Experts of a small language model: 314M tokens.
Below are experts of layer 6 (counted from 0) of a mixture-of-experts language model. Rows are named up (a neuron's input weights, with its number), down (a neuron's output weights, with its number) and show model dimensions 0-47. Each number is 500 + 50 x the weight over its row's rms, rounded and kept within 0 to 999. Numbers have three digits each.
Before each expert's rows: "comes before" lists some tokens at least twice as common just after its tokens as in all text. This comes from a sample of Wikipedia text that the model never trained on. Tokens count by the router's weight.

# expert 29
comes before: "| ", "0", "0 ", "1", "2", "to "
up9:665464487480421550519519571504490381461488551533496558504521594583455474540583478522517485426539397425491378574394520541525530479501489523505532
down9:412490532501429497544474436528520503510369506485492593520498526451528587495344495523476498504533542472531541469488461471491570463536467459405501
up10:468448565562473522538463445516433488583537440511542489486572548528575560551520506465440513443513495628545416467424548565401445441545499448531514
down10:489485440463453522573581516458521574462472482503439484532547490443458512519457511508444467416471564487546421418560460442494432597570567480426474
up11:538438417460492542473452459479509507423549502508574468482469508347499478534464557465485477447521422451548457515475528553418489452404427507477517
down11:531549524469538525585483535396483492560479543488491475520464472513539550454577507608541536549522403462469532575549529486446553466527519474436495
up12:517472554541505512545525449446456528494472482506622584404492523550439484437558497547472460465552523514450537467481462465543470510500535488597319
down12:526553536399527434456530517517535514545504525545540458411472495533385457488504559481518374459481459532423533552535485560472488488442443500527504
up13:538387465499511592475482519435476503495465489487557469521411428571607416556512489487487556406552566468414488530453472464497434508500563453561372
down13:472361400443515544482572589500536521484538451465586456452485542569430493467591550517557572569445546522504462423569475460502550393553481546482400
up14:479465495537490542527499532526546559516467491493540481515610528431530531525462536610483453438600589523458528582525424511493516536385531475455505
down14:512484627476554633544519421535567501482481546558447540479471487595572485530564540442456462525490493547396524490520597428488511449495517441422560
up15:547487548563517566503514438476515519465470485435500453567500468468493610547529364605503517536421550574460458569494491603489503518526524489472452
down15:505493495569544550555428422474533475514536422520486484392539457611453467476450508523466483527565514510446485504473461496538450512520530519564550
up16:417497544558561557532528573564516513512454498552546365471548460469552510653465547536462507473525531475491507504462525514458560447498563422554421
down16:497465514517467505459501499477487493496551385500479443445511573526553462476422476397460476425467507490467502395437476487444455559470533431507511
up17:517457473432560527506493467466444473496565571425554505468493463477343491505508485472489518456487543510478476512524400495457552452456431440526523
down17:457551524451546505561490426558488508506541525548431446427493479558535583537411466488538466555427385566458445558472533472452522471586477496555458
up18:329546506494513478504512426556546540549479519529508531496546562594604463635513455480509401475515552525433518384564428423418525510524475561532441
down18:508452547496499460470362559544568557549486507453498486565402618525456444452499649530449547471561546517437493513513466503450542496405558522497520
up19:496573471511515425538478442471446513494540501586503526511568545480467519529449452528440540501512489521516397478449402485536433575515462483464439
down19:529496466465455455440428524473445484564437414481488552573505437571411554437470368522575549465484532531471527494500470523511638562586503481533534
up20:524437448478500504530503436583488579587490449482460419456484532493494507529519469470486458410533520581469501489447592495493547466653439371486454
down20:451565543504557515463556565418517554456407466507557502559535483557527543595418468480507549586546525615496516456568543496491475496552555508552561
up21:550485482493469499511473602495492502485477437536497510531519458483509530588519483431413547499404547513542474414549385525532467507496480638522520
down21:409416489518513567393492419554481478486530470443458532542414615544559544420455500536423505513408551546534556459557495504497462550602567533528592
up22:525525465584455451457550467520483548425468468479484489458507493465574494494555511519511601424474415396540555538482509399509568488443480512444511
down22:537456521533620476506483527428571506557471497459583495509430478485440486481518517499555400467477488569477499386554473444534531473479469490487464
up23:533522534473496510529518471478417554412445416497575508511504549445394521470456523493576442560539570521552554445513597507457513501495515506506503
down23:494485443522488522463510581373465524568438463525527463526467509488540489545488527554567498557523457568446463602404527419496570498465493493477548
up24:541489498560522421534435378536491515512548530470516581481482488557614586541537437558442581510502499396476543528477440511430526526441517538571619
down24:544414483434475452453601505466552546484516441459534560554573574386578422537479499477511445541538378524500597531458512523480556485414469559493487
up25:454415500511353568535582532520443555451498521468505513586531407457500511533480605483552479470459551459453517461399505515417514598483439514520351
down25:451562536426439521521566443644571582457548411509440494390504538537538540472544469504505480499502527476436494521539528473456476475441463400518473
up26:573589538449465461471510494511527514453420432484474505459472394509561539592489517504612449440604456464467492508504565535529422531558478576554400
down26:434578522544447372560556471484552553530468566462475479488501434489498553518503472513471472513452456609448510524491456437503522508580434534533546
up27:486486531521542453504464424638521510553624437542472507432513470560491404440517491535517483546440459425584376581589537474481499456553576430469424
down27:581520562449570521377526479569602503468498507532439524368502514479571445401514511541542477580473527522477463528485503512492437408461492537394528
up28:472558480544466409478446465516575499466541515409532518566571537460516541485573453455501409443532466547528418478577490419375495507455509517461518
down28:451533503504506514441564499508490505513479520435457519538524478529512416434506437480499528575562543527459555475501524451556595546497545415494505
up29:531534528485476565504514522416438530504445598506527585452437557525458503542475492518593429418451514506541470573473554488465496511464568419506440
down29:536443447458515497458454457451522491548573435468592452496486501496418592502490475540476494493502428477520538464478570419583464459499523560513514

# expert 82
comes before: "\n", "\n\n", "0", "5", "3", " "
up9:497483503434510483584546513486444485453429443453529534449505498556515464557498562467530527525541461430420534527572420442507495554481530501509512
down9:504548550417515461470570456481580479499448456470449483532460454461497513475518445510464431447483551523552427489578475497509589448504496423558489
up10:403482494498438464525498505471480484532558512427524502460575531445475451547412539461457498447511472450573499426500521501375476517576459400441379
down10:522459505482623473537430461583538513524513537525480480515546522452520548524531479514614481547582574466589468477479510570556458516474562529446522
up11:556474508478442502504559513526445525385437516451475507569500483543482533507545410508510486462485514425480453581519526460476530533509527393541525
down11:447471550561494501527516465500539456586639527473526501470486412574512529466395494509475493492535563531528560514563468501440552443481434508538483
up12:475564412589506551506534533560508596507503434426447562561527495565511637504522511412545469505509570474478466543538542590536570481561522542517466
down12:501495468428479571537588521467490420465591512512459577504565504505483465487515509548536463452565510549519562520457545573569437476559493435487529
up13:581538464453476478457525579459463548541568443536521527450510513476469543468424504470482459513543482452520513462478501513472495591397501491516542
down13:472536468497559473422453434433422493512453499515458489466452518568510483500504475494534528467415459537464545489484386408506540556551533507623509
up14:506528437494525441442462454464462456517506483535497526569526495592627471486527401534537580573544502402386505435587527490550472484507443485452467
down14:528530531480450503520460555407547493564476577509532535573424499524634547507478584485488493473444498433409557562615481462477444491508510486454461
up15:487501508537588530552438437482499554458488462491546529522365449441516458448565416472473513398491468536466486566453390535489479493486543491498493
down15:416526512484457429492408447523590520468573578498526450554552514520578527517547616508429487547420515537531490441492456501487534509530525481579474
up16:512483471537484443548511534552471567485509552519539499531566478510423473492505472479510600446435521466417390567470434607519497359551476491544540
down16:513508534463564491495521492492526502433546516585546581568571534466501488485500504455553576539518590426400521533573444525462526496621556569441456
up17:444474569542440509554452584469626513476492493517566572521498525499479466505507536585515480518612558458435442514537488548451454467467454517534446
down17:520560525539493564553510533466498432570529440449462499580561520497559574444490542499530587581506573559482561440496595477513530568554536519474466
up18:529525506415400472408510507580489504557409512442437527522491481513540533500483523491472565555522382529510356439498542553491564509468475437404541
down18:514483452457580487604453414391496561533464633491489566544476454528513441564547480499466508473476523437502517503550465525471418424479404521488424
up19:461570510461466551487405507505510549515417506544524496492526507441481474568471443513427469544494453512491480407490482487519505461540400441573447
down19:515389574542559521518489534564503493479495462504402480461510503520470518516544590553529496554552496540574438430526470469443462494415576515506480
up20:464344486502574402609496443568558598507412489523408457452515542540479421607460551521450512499482511524425592502556521438483525642428494465393522
down20:494531471493488495611488541495515562440467479508523442497527477467506606532531499497463449538484519562568506410514508562515456505477404496434517
up21:532537469548528599470484566459434504483481521487494449508480414513485530417436592554501418488426566436444498499430537590490466454455434514484477
down21:500456524500446561452604501492458516529556541513483585528468492549511420425459581443617528438513500561600528525485538486540417521579503471564464
up22:543535458539511472480471516484428401527495516419566492462493473486596437428520507471552450489537494347466452506567357591597500468488507462474398
down22:418471496470474497524470452520454530415517517665507632401550530482472443449483411569459505494468493573464522380500453458474477431500468486565504
up23:549464568464523521559583485508600495543491507430491422540527435471475469534532480500469507364515493539496540584491395514559493455483509443501411
down23:484493411499551505439523560460554542562524398600404444476533514575466526546551492495538494535439548500478538473376522600517431432533451554576529
up24:459475459575449517537462563439509483524524487505560461512468555548549578446515512384531496543477417496447494521577523416483442489498505537590386
down24:612506514626471486458455449479552508495442437552457537336475506528559553442449560480491545472438466412415473468510477493479545457579468495567514
up25:523492403471514470490498453477463508474534454531528484567579496472502443522552503531460464323468520503537494486475499470450505528481444523550505
down25:418479469464460563519510524495493494451562508515526490576530443540441450529521527512540457443484526505537528532516572478498536494479437489459478
up26:479525500519382419540603485410529512449534505491474534466486480470683540551426488448524470423493547545406553550514492551488513358449518581483517
down26:476445508508508504421512500559454418394579588563527493592509551431503469501484466483431534535656502503490498558450536461460558561510462453482628
up27:432491501459430501435505448402501456541486543518476480644492507564493516529516415504516547544449451532412517495453531544494603528482459440481485
down27:459496451433551544440503581543552508534425552600458502515498490426609434484479561481509418494552523511465445443488453515591471479506453508603420
up28:446444492416589509615572515515513524445385582420532462507477633513553495444458505445543631466520477425556546558516583489506520564537569461541448
down28:476589552508473456536422530436513460451531579465402523447572438450473525399473504541532457483532456435480560538491473602498497462503453471524494
up29:562459482501536491507504421469391517480555515573578504530469515549482516475487446525537473552549502528530507612547602434504523496544599598441455
down29:488463511514428559574468462500462517509491538477509565510458379398517499492521534566412628531527579525437549475399406488453482477502495516465595

# expert 92
comes before: "\n", "s ", "is ", "201", "200", "was "
up9:478511447431467512543498488500472537431617435454492466490599382412447500529519605449511481481554528439439506525393659399496528450495497542539544
down9:552521517511529586559576513515474477405529454551533529516554542430612537544506498412522482553531504538481547475448486471480473476492536497585453
up10:563500469554468488454495437484480382493532478508489491527472480479490464558564512473481462534459510556494564469511482457521501462509437462494511
down10:582511462496442548568504502480483517479444538503439515527526545597570497469475538485474475464459484437513486533516498534379629513567492499498506
up11:469468442560565384545490441496482428547526488408534497552450382484519527519489512468483523530448500477534536448517523590576471465523598544480581
down11:415448485514499593469516535388481459555576462479533481557478540583553475501529464505523497450491501433427530457462446524495565535559467512393424
up12:612497570492463471525459473438506498484547623506554514538461534572537552529454509482469553500450524530531454528461518580464589495643452470499447
down12:471478544495474470497592423524467481495491508541520469516463547489479569518457464420598485507474523554471459419449527455491488464492446553510538
up13:535391495437532535440443552567505382515531459455469489497526475543512477364523494513429567593558453527457513421432484510504496622482530507446572
down13:546496472511437450463498513503517565444522415555556525451471417542521559496444517416470522551551480472511485560503543516426407415460498435614531
up14:478550558506527550499463448492527382436543555548555530496521408416586425537539552470503505522515468465452492497515480489554395567418500496518552
down14:492494476465566526481482546542460523510476512408457450412510444584447495467530506490476505597455445454546514513629583507403440461593617508484561
up15:406527477516474473528541564543538541521492463490512491510562564547499443588447432498464464533524523484580522514504567539571444483465538557502495
down15:547493444538488505533554492566414471484565594534536502457491547430572559526530495428477451516523545509517495585563434467559519465433596405492590
up16:521510443537520500519526447450467457438526573483481468459378532459450457523523472516463484519445480528507548488466533437457402445540456492487425
down16:499514468498452522439518518464439605506459485449519565517471553485406468436396519564566535455549513504463609455467470466449527560415472502629470
up17:438486458436475507554532477474440552469537526440542530537461563442429483475562479518553506583471569429451477451524565537541404519479548523521510
down17:470566523477530519531439468420527410508459518496537576470462454567480526466375547457539521494471576521489458573543454497424419466534439435463467
up18:499514521445515508488440511578449435483455496449492543622520429493512594514532443568606472519431447483448549474536405532514463399490584587516574
down18:529435481479442544548525634500492554573477571515560506500498494551545434514608511503511479605457438533577486407460560533441415589523548576503553
up19:469516547588490511488592502513435448555475554449510522529448535524473541495487570421607487555492589473549570479467483528525351529484480547599595
down19:590455465495477438357449502514625518473389543506478436538421514576498526485540487455442491482434464502490407528480480563505525483512472442403521
up20:500468416558533523525529468561514475519598577375499560485483512459579470544483536549534458560515489543554435544506594499459416425448473508475473
down20:576501501537478489470527479498497502566458457469437584405567539503499487406418482455522444496487550406649521546587464540532460447536442408540477
up21:403476484479566548578494543523411481478423496555441482531499544565492491602577419501548487512508493501490548456449430583492476539468530509490485
down21:585437479438401530558530502487511488472470530514423525524548416470597492355440531482538533438412517460527430383495521510474440508569485512521466
up22:516442414545443430485504504508478484589544531455505535483524472643494525473409491428475452486472531435481523443546552421469598548480442477570539
down22:528418516424538566563488576488514520476479473556472532465539523525528484492498460573548535558477566534435482491479512439479455419480567466479599
up23:489390521403475483522488495518462504521456456516466460463408525511480544469591466583489405557513484476473556414510466523477486615393578527430524
down23:493540577495550556443498523494507557570474500479544404505459359548444516484531488450394515565484513539526510533565480400558504459534469534487519
up24:503505548544478418485465507531426498379497420528515438499533523424442465464545516482541490444601505478480438531530491486449326572533413531454487
down24:481449493391568457515581627466489383434414440522446475561478417431498517463466451476534568549427483526636476467527473480489587566558420475542459
up25:518513484469470522501507492472483486443524503496473468426480455565546520478440522478487498530479544538497556481511492533489586560403446484475491
down25:470586489500555435510495489520439535592434479581362491460486517500532481537403556544480451505547488481539545531459598449512549467448535529504513
up26:500418521590520435512493460457420613521452463492562540425425480604548469463472479515519540584547526471392516551629545407445508581486498577454481
down26:536555507527518589479512580612433551544390532543494553456552571567563490623489463457448429543502455589537551440498532518520502512555423547564581
up27:582412570449485407517518450527481420491608484531566589510483605566430445513550523507506521441537368415574506489520504533422501474592495552481467
down27:528439457430596545559452489506532532464548575580563510459461509491467460445475514517460538515515507504570516425438505457431509436464569527576521
up28:507491489434527498557475465546522523478477505497533449531432476456543507552487578468518609462533548543433426541512481387411545497424498502537479
down28:474584523393530499453524518457545532543511386487546491440554508491565460477492540414537431538482486455368498458510534557487487482439418471530544
up29:606446570435465487494400514472498511517515487556494460555497541488463475511474549498493543597546487446445520501538565510519510571489473510556499
down29:428435554476457524505459447537510490530472562465503455501427481568431537525516482499661543462514479503454527529562458496447469445563559439480532

# expert 62
comes before: "| ", "|", ".", "\" ", "–", ","
up9:521482539543508483471536551574573495390436422478514546453523458519541557572567506486513492565492550470478411459543545512573456503448471377505561
down9:510482503495474423442434390511484473571519453451479465532473603520526517600525465444444519508435540529402514556513420461550513499390588513491557
up10:499596407492508513522595527479483555376372526485450490545582464487480546548530488516482444547479557481504561503600553586462472510509632508508417
down10:565491488550531396500433433529463504450456552545501483429504549499519502449509514481487436582500564530647491485533530487583568518569504431506591
up11:535499526530476582499519439502452477546458390521487467490459412462478531470454514497469554477523471451587553481422577547508544614518554477464461
down11:461583473571527477436468521519502479530578464514516454512433475566588416546484459439505514467510544495496485559596496545522525465485534415519467
up12:470453507561559503517434501460535540563457548570523525571503442480533424565625681439510577522449554525448472503505550528457366566452579493474448
down12:492523544481548560499489519475463472451469583501506455468580517516552499388528444391478491560494510537493555451475507499492472538533451552544516
up13:499434445449439450488515508502517557518505542461527526491498525413469502538510489455471543526528448426509525459262446596491554550584448458553452
down13:556658562526511518519519476489465502560536511501517582510553480578538498579477525462630393512567479539515503501480540503538598459506470470576488
up14:560514538476496404597476536465576543552498441436411449578509552512430556569525463493471415440466552529500450469507457503474568516470398528424561
down14:593455476581477528541492550446519533545447433526472477520462536469498605547520443539463455526487471496501551452497493431529600393493480518408465
up15:493483508447474494447468437534565433472386491462521540478488492470475472426488454536494481452467443478427543503501416445464536400484554484425437
down15:549552481493533567467475436506511465535492536600521417454429539486559390437449485466463541507529595473562463501390522521564460501446534439464502
up16:485504416493441519477513605495491474491474451523596469500502512443557542441517492416537509606561524513514464489554566461410487500638481547460439
down16:573499521532532493498496531462557526554448553585495425442564507433521365484527408566514550469575534530442481486430563538407521453552421453520420
up17:570556549493450515479477531571503460475533425511470531396495494431539516573499598526583410474443475505546474522492423461532570434437572500540428
down17:487526633459518604507532605488472457423522483490533549468465468510534538551604420570476541555458556449499527525500499449589543561480448504480478
up18:461547518517519477493496525565523473489461433527454604538443525509435479434463446473540527588488553494511433457506472520435525454432431470521487
down18:565579498402448580435475619656486449507457449441511488459537540460521450542506575427538480483499500517501519544437519526465558419494479456459547
up19:478557530401472544545510395486468460447434400463561481487496462516468528495526482442569422384664497539502506552544474443531544423456584625494474
down19:443463508519511452468596463446454530463605556490504502482562379564447567461568572577556464484508505528477518575499520470431462558557521396495515
up20:538429584455539515415443445446581514437594497502442485457474535583501532503474542451515509526544504505621439468487518419507511464600505446483517
down20:522496415535521535454531433544495479508533572502581439533506473511502487527534483506511463516399575550486508472492484470415457622420476546471486
up21:506412498418519531454503498503569515554550523420570478510403458494496520550586436512447569488437527573550493562535554545493477418551511459521471
down21:611451450469522466461529424508511516538554498502537526433533556541445518494454483547474447529461513543495467591517555497478556489429535546515455
up22:567575468479430467503465521509503406502541531560482515473529506528491490480473539547586430530581523463470510473477484500505554471492434505450523
down22:507565480499539515434494435423484430470461528526435427475422502472564432454493550540560512471550386491570547517546478511423524541525599522536508
up23:622398437533625493475490508482439497415569540507485383553461501529529472511527545494412500495453485466563489529446514569435501538403525491539636
down23:652501411542505581485521462473496461440520477504521486577542535460461529391551433516518436520394482473505628404482522514522527523365493541514529
up24:570470527459519602537520515510580511529502446402509564442470446584549475504513549558462488480479518470545524576560530511458481483412561510510421
down24:531458512504623546384476445514472577549526613560493582425519504463564544425469453599473563466582505498481525432540555532538468492539474587447437
up25:585516459475455421501481489531483485536611463480476520405412443489577519513638533462478459486399494504505565592469407481543481476535515458643394
down25:429570604550576504492440493546502574495423466527544576518487499460504506502508483501415472586471517523537457416588497470497518533498531514519450
up26:500540566465493440541431442428477424495555566475464425569618417523460615577499510437423433449495561465529484476530519408454419452488425461513543
down26:433577412534516479408486449500429472563416491495500471496573597480496583514465498451656519369516550538475500475447535443533562512557503485482423
up27:550519501561463481494420469498498477447500560553575548553534464516505573418490532503439505510525531552474491484588605556475475430559514518598410
down27:436578527506438430413530477491447592430405474491480438502574528502476532429498432509559433530445447507500544496428448484490457559465480568528470
up28:479608511411481517556518485488496493499573519512412459582522460617494473476434474495508460447541506541492475541576508587509561428630542505565504
down28:482538433515509549574470512493492453538586594504471525454424508451465516518354504401422538539461473533587528475489397450519450515527455462393500
up29:350504533517481511544580565480532559439432514462511480504516508497448505526509463531463477538475523459578459426489458505451461504519448468448484
down29:430488469429503578474517446478494545536546498463495446512527495535448521496509430478491436522550529551496523499467489402573426496495352531446429

# expert 68
comes before: "| ", ".", "|", "% ", "\n\n", "″"
up9:543537438511524521501515466528458538442409505565554435487466477359474525430486582507542562510449446491478477599507569582483461502443463513556529
down9:566486435532533530564481573541538539517452518486483523497450513544513483473528472578491507515462488397433445592504487650497461475579448571486600
up10:510504401492554513610446463515502457544471456457476448567451568504492514490460528486454528508504544493456453505447585516514518548541542504426395
down10:508383548457515518500499512516416522587480548550485425473509466482521505511502526491508381480564488529538470513524510479491539486437491449495484
up11:527451499568506538605512463438544563609444465459431451494551506530458452473673485462422495439522478428508528584542515460434552511539564546490386
down11:454548542485552495553399493502339481532569474529497394466514474529601491501564492417454565525497462442494525495538515473478544513452401502621565
up12:538522541463438542486469423471445489416545480421443505571527480567397608491445404442486545517503491458551447557414513429518520593529497425583515
down12:518440458498561538490493547474499584520470554551600492428503389537540472456483484533509468625479479482492465518501437508458609518479528495516543
up13:550477483514437461458519573438602545539459498514524559560548507472505606421556498545546554543477509478493435490531512509407506474488491424595446
down13:522501511446460382545541557547401459454508499464541420471540535482563509546486490583455445527522537525544362394517581501557411561490444459522522
up14:424479646510529530502537685555522519549562490531478484463479609548432479450471468503554478487596569475488548528462460568515555573488595472463360
down14:517578473480473523449475498418451505448559554478496608491602539547470502483506456537473523513516554486455448503426590453559561545582442501489415
up15:499502476403556427388463518422525541423500569479501440541544552457527578525544578541471415487517446500395496485543501404531484534561533528502521
down15:559510507461496501451541408527439398526536558451445468496503525565467535622471529503551488461464389497508473463435519484512393510464524557496439
up16:492484481507520526462514527567379429502503522496418560580391472625427390465579562522512425453458515571446449550575542498536523533564491457552472
down16:476446441482445582475500614462486475505546391502649494479547544427492454426479540467495541501571501482522527485516505475471511552554602503528480
up17:536537524499498519423528476572488523430510472540414538491400462479421429511421509418476533540556570439530557495480552621411478556452539510458434
down17:609449506595552478482497532539424577414416530473516436537513432519369471455473475465434392528491469446472542502512511494431419494542545441583491
up18:453473510534584511592524551503519481432440477565502544478579523445449453496535512591498430524494532447514481453509372543475474498608540419549526
down18:485454523488500545523473429430511417472528483487490553509387479497496501628476394456453595529517455533481547518443448427543538605468424510493520
up19:394486458477488398476466372540459539479503449514520478496498551426516404506502461483450499597542592538454441485484440534497439501621566480572554
down19:558588494570467524474528552428489425559578535567491521556447514505439507494457483537540485448519464449514489435504511604473498489477547509475475
up20:606454559451530433507522472434559530538405484499514417551513496476509517470509480570492473509477483481453482511480504466478467532504540474537504
down20:457431465440493517469438491495447395498608548458499548560486557527514572563483436604481476412450460442482397480506532474420458573436542566442551
up21:505455612439468418406429532412500534507477535471426470452467568534489520461538529528560440590394508604465549533482501435556471496552519521463484
down21:516472538492505525593412478491452575473499521574462479494542495499510417434475573556442487464480520472459522505525510413472500594549577489521515
up22:563516589545483541481448558533515387562548524561530535525474492532480458490557465567532501492446555537461336443529526415494529468419493478520616
down22:457545591471438556512423571499457448497526464557498518498576457525526470538563509538471569493536477475500494569645456487579507522485530427450520
up23:499491469529507537526476536503531464491515473426472506476464481528504477533440587499473543436477531446450459453546575575551498541575495487494520
down23:455457523463511498514496511472531525504517559570557495583498433441520418435483514659446554483559430482437447601492511415494522540441572526435481
up24:514535481509515440509518534563463536559451481551516552445439536581568493411483451523499472448542546456514486549574517518471561440420561515511520
down24:511458539516560458416531493463545517559547602425559431495489486491462499490518431581520501501478502494478520460396584484515576515504526577526498
up25:478526523514499447467439389517468466537556448477609573411500513520512588508553492439518544510511518482457454468522460545467519516526502401467421
down25:394514474432462518491520462468388500457453636551556468507548455553460505532487549542473520425424442565428433494540440546495583500456595503457466
up26:510421567491546457428433501612440443451484464405499491514603598445443547443455512528502435568469482485472534446485461530503501515503592494444492
down26:568479461479546463510572526526457591520601568556485490511534529442498359416543399517484514544593528422493444519512528527546508475499425548525460
up27:459428508391396561528502558502382469423521395583533512471471491454560464478544521462519566488518432531411429408466538418543514528561506504537461
down27:499529562440546545558401547518453554521474464454500586519523487471414553496534597521472489460586475539562484455550570433488486488537478561523530
up28:482480608478470456519512399457516624518433494501479479500431382601463435542538465526449548511478537450490538526477499589526512400497468565478467
down28:451511470462577538507549491506526496528452428467503570510413483584486549558446411499462452514420563509485493511500499534490555471568557491421550
up29:545451564524354460411511506536477504531467524385530459490465535498488588570477476535552454509477476472514407406422533588467397578537481413569440
down29:540531506595508455456518558538523530510500497508528559475567381462505396499474504440488560518560581491592404489546465548483472465510474512509588

# expert 13
comes before: "- ", "\n", ".", "|", ":", "″"
up9:480548542468503586556420467578531592549409544477536509481497438563470546462421628481455487554518571459467496482463527513470499516557472494531461
down9:476458408570532527494523385449531501526419600439421412486602497478491563552511524457443541592546550514452492471452497446543494532574444504536415
up10:546517487403584484464478428510494499465486491427535489532451519470463545464510480533536462602399531528535386484488537560479451534455436555416499
down10:507526563482470507463567457421508498510541478506494513435512504437460499538449530464563558475506534423465544547518514477520461485563486460428497
up11:601500553475443489570439512499490429564541524490464504486473480486562477515603471439469473511528559478505492468472499476523525624454468566417511
down11:489500489447396438483549524490529448537562490570514483520576528568463507495545495416553470546562552460514508466427623396470556553494532353562481
up12:460503570464521566421417483526562509498467566487468492451502394511470539463520471464499435476525414474548482597477566460466588613566542541452470
down12:473548552504523456542480463545473521587485496539543516469544554501498513520408449571480489524485534528542508452476569565552518529543535582325541
up13:390493500555516531592467464443511485513488536419461539586466501530439545517554574485360476442545464464474527479464572566490558486583438524528517
down13:498483459455532555488453509529561544573541482453346520527420512465544474555474483581508423506474522524640518498620538364605444543573474472483435
up14:398511486526469406545513481508533475490463507507390495461501596492437473511499462496534547471546569504512567467503500492535421460380557484490545
down14:488557520501438528505485546421489492504549472468557557575481405527548498568521506465517538598338476390492534434510472472469450450602529495469442
up15:452491497554450416491510517450487446513418497562568463549567529471506558453487436498543543548432494612444470532395559495420461513524458395580491
down15:479525417542519585483536463432514571459522414526501476488625530547387547483520459516562560608515445511538602491515496418492520490536556475435480
up16:519523521610554446496498545449593545540476551542457410518557425513342513561511430567543475453388531504518493427442413545470508586518532540455528
down16:499530572507538496506492388480479455529520394474509572528490469437421601440495544564581598537494514512532504504424537391451466609455535507557442
up17:478479444538535557434447458411497470490538461476475498361487494483380505522496487544520473515549458563538496535484488486415461390503470541512528
down17:528522532521562622537576486494518531460450475469510523506517514501480464485560513452421392497530458522553456484510503387408558459440487568513522
up18:431434529509542545525545427463457538476483491542515543456538532480399472416439559519483538527507471522545399502487591416491475578467513551464472
down18:516548499459617526434456548510555477468539448462467443487572457564503412514504528487406479432430459408497528495473541509546447650498383437456431
up19:485458544478487468489497505489436553579503573507533520481485538490383589477537478540512566483532473474544521488514551572474480598479450495543536
down19:532533385468482535495510525447516541541521484530552533539502429594440489502532485529505532459486508460419453477525562483455478529538495533478596
up20:565528438543543483438478533409537437508560530531454461509420475463442473466391504535486459528508451566414453530458644605409518505474444608386544
down20:521539400481540453509454481469493493487539427498464593511566609537498526566515497551515552581529504520606483396463500506550617492474459540592538
up21:529529473460460502496497519486539398508424500563434519453521476542520520557526541467487542467458585512405494567506453577433420500471474475478521
down21:481484480606530535482404455513589452519528464500441447508522438573498418599484456442538478441511455575612579542478440478478514354475528464552479
up22:568512577542534456496440516598461469519541474569545445504518533511422531481452550505442481454422502486572458461485524488554515485532463511428559
down22:570509442459525494464603560468520554545465578566582503544452486436501465470471473459526533459550463521514512465587554509410538476507455605441459
up23:562450552473487478348583427457444438480606497474525466495459455586465543485470414527514536479442560505501559454527556584563531470596441447462523
down23:495507534432539434406562484519506485503547420491473470494452511479478448476543459375526529443449461557487518500438389500437567468522440569562469
up24:519558563521450542481448573456529459499502441490515481401574544454489548584474477459440469477577561442470424439428532465513465479483538456533492
down24:440522500540497556554508524505559374508518581545521608559541490448564408494512538444399509531493455476527416498478485466438438592519494593555533
up25:547522421493432420483556548486405525538589488485432468440508525552526521492425535575504531494523484480411479455529506438488466454369535544493436
down25:470484518566552520420485505491560517535482541482562441459549549469551482499429519551461413496551493513509576577512463397560440433434462397531519
up26:510416407411599507476501465512404544515530543478505493515505418519498560534607529413590505538481536447553546445578532527455512522443475574477455
down26:466568441549458555475531515507570535595523573455431501428497481537511487504515454547517468568496491632477544527477539435482472522433502552583502
up27:531488435499465441467544526531466524512423580404514458480579436569557609551501566489470403459521537521520519477476447493490519520518494414604484
down27:481438426563551527500475504465552477529469559616407537455575520487534491459363521458526510537462577535468526501484411525506489456542457387503508
up28:474405448533455492454512568446519452520457479576605518543577502481480447490536460478492597475476524495527460416505524523460523568521509448516409
down28:549554589415515488439488434586469521485535516558498522441440533473431522560449500467418537538442500492589527566470593455455487482531527421561565
up29:474469546562568490565473475538493414417383469511576565499474554521532588560515584464575522559479542470535542538490498465453584553532493458561527
down29:530522513527548536552513480515422559507472496599436548575601555474476479572459468468516466420534533524532533492475532621525535463530454553563425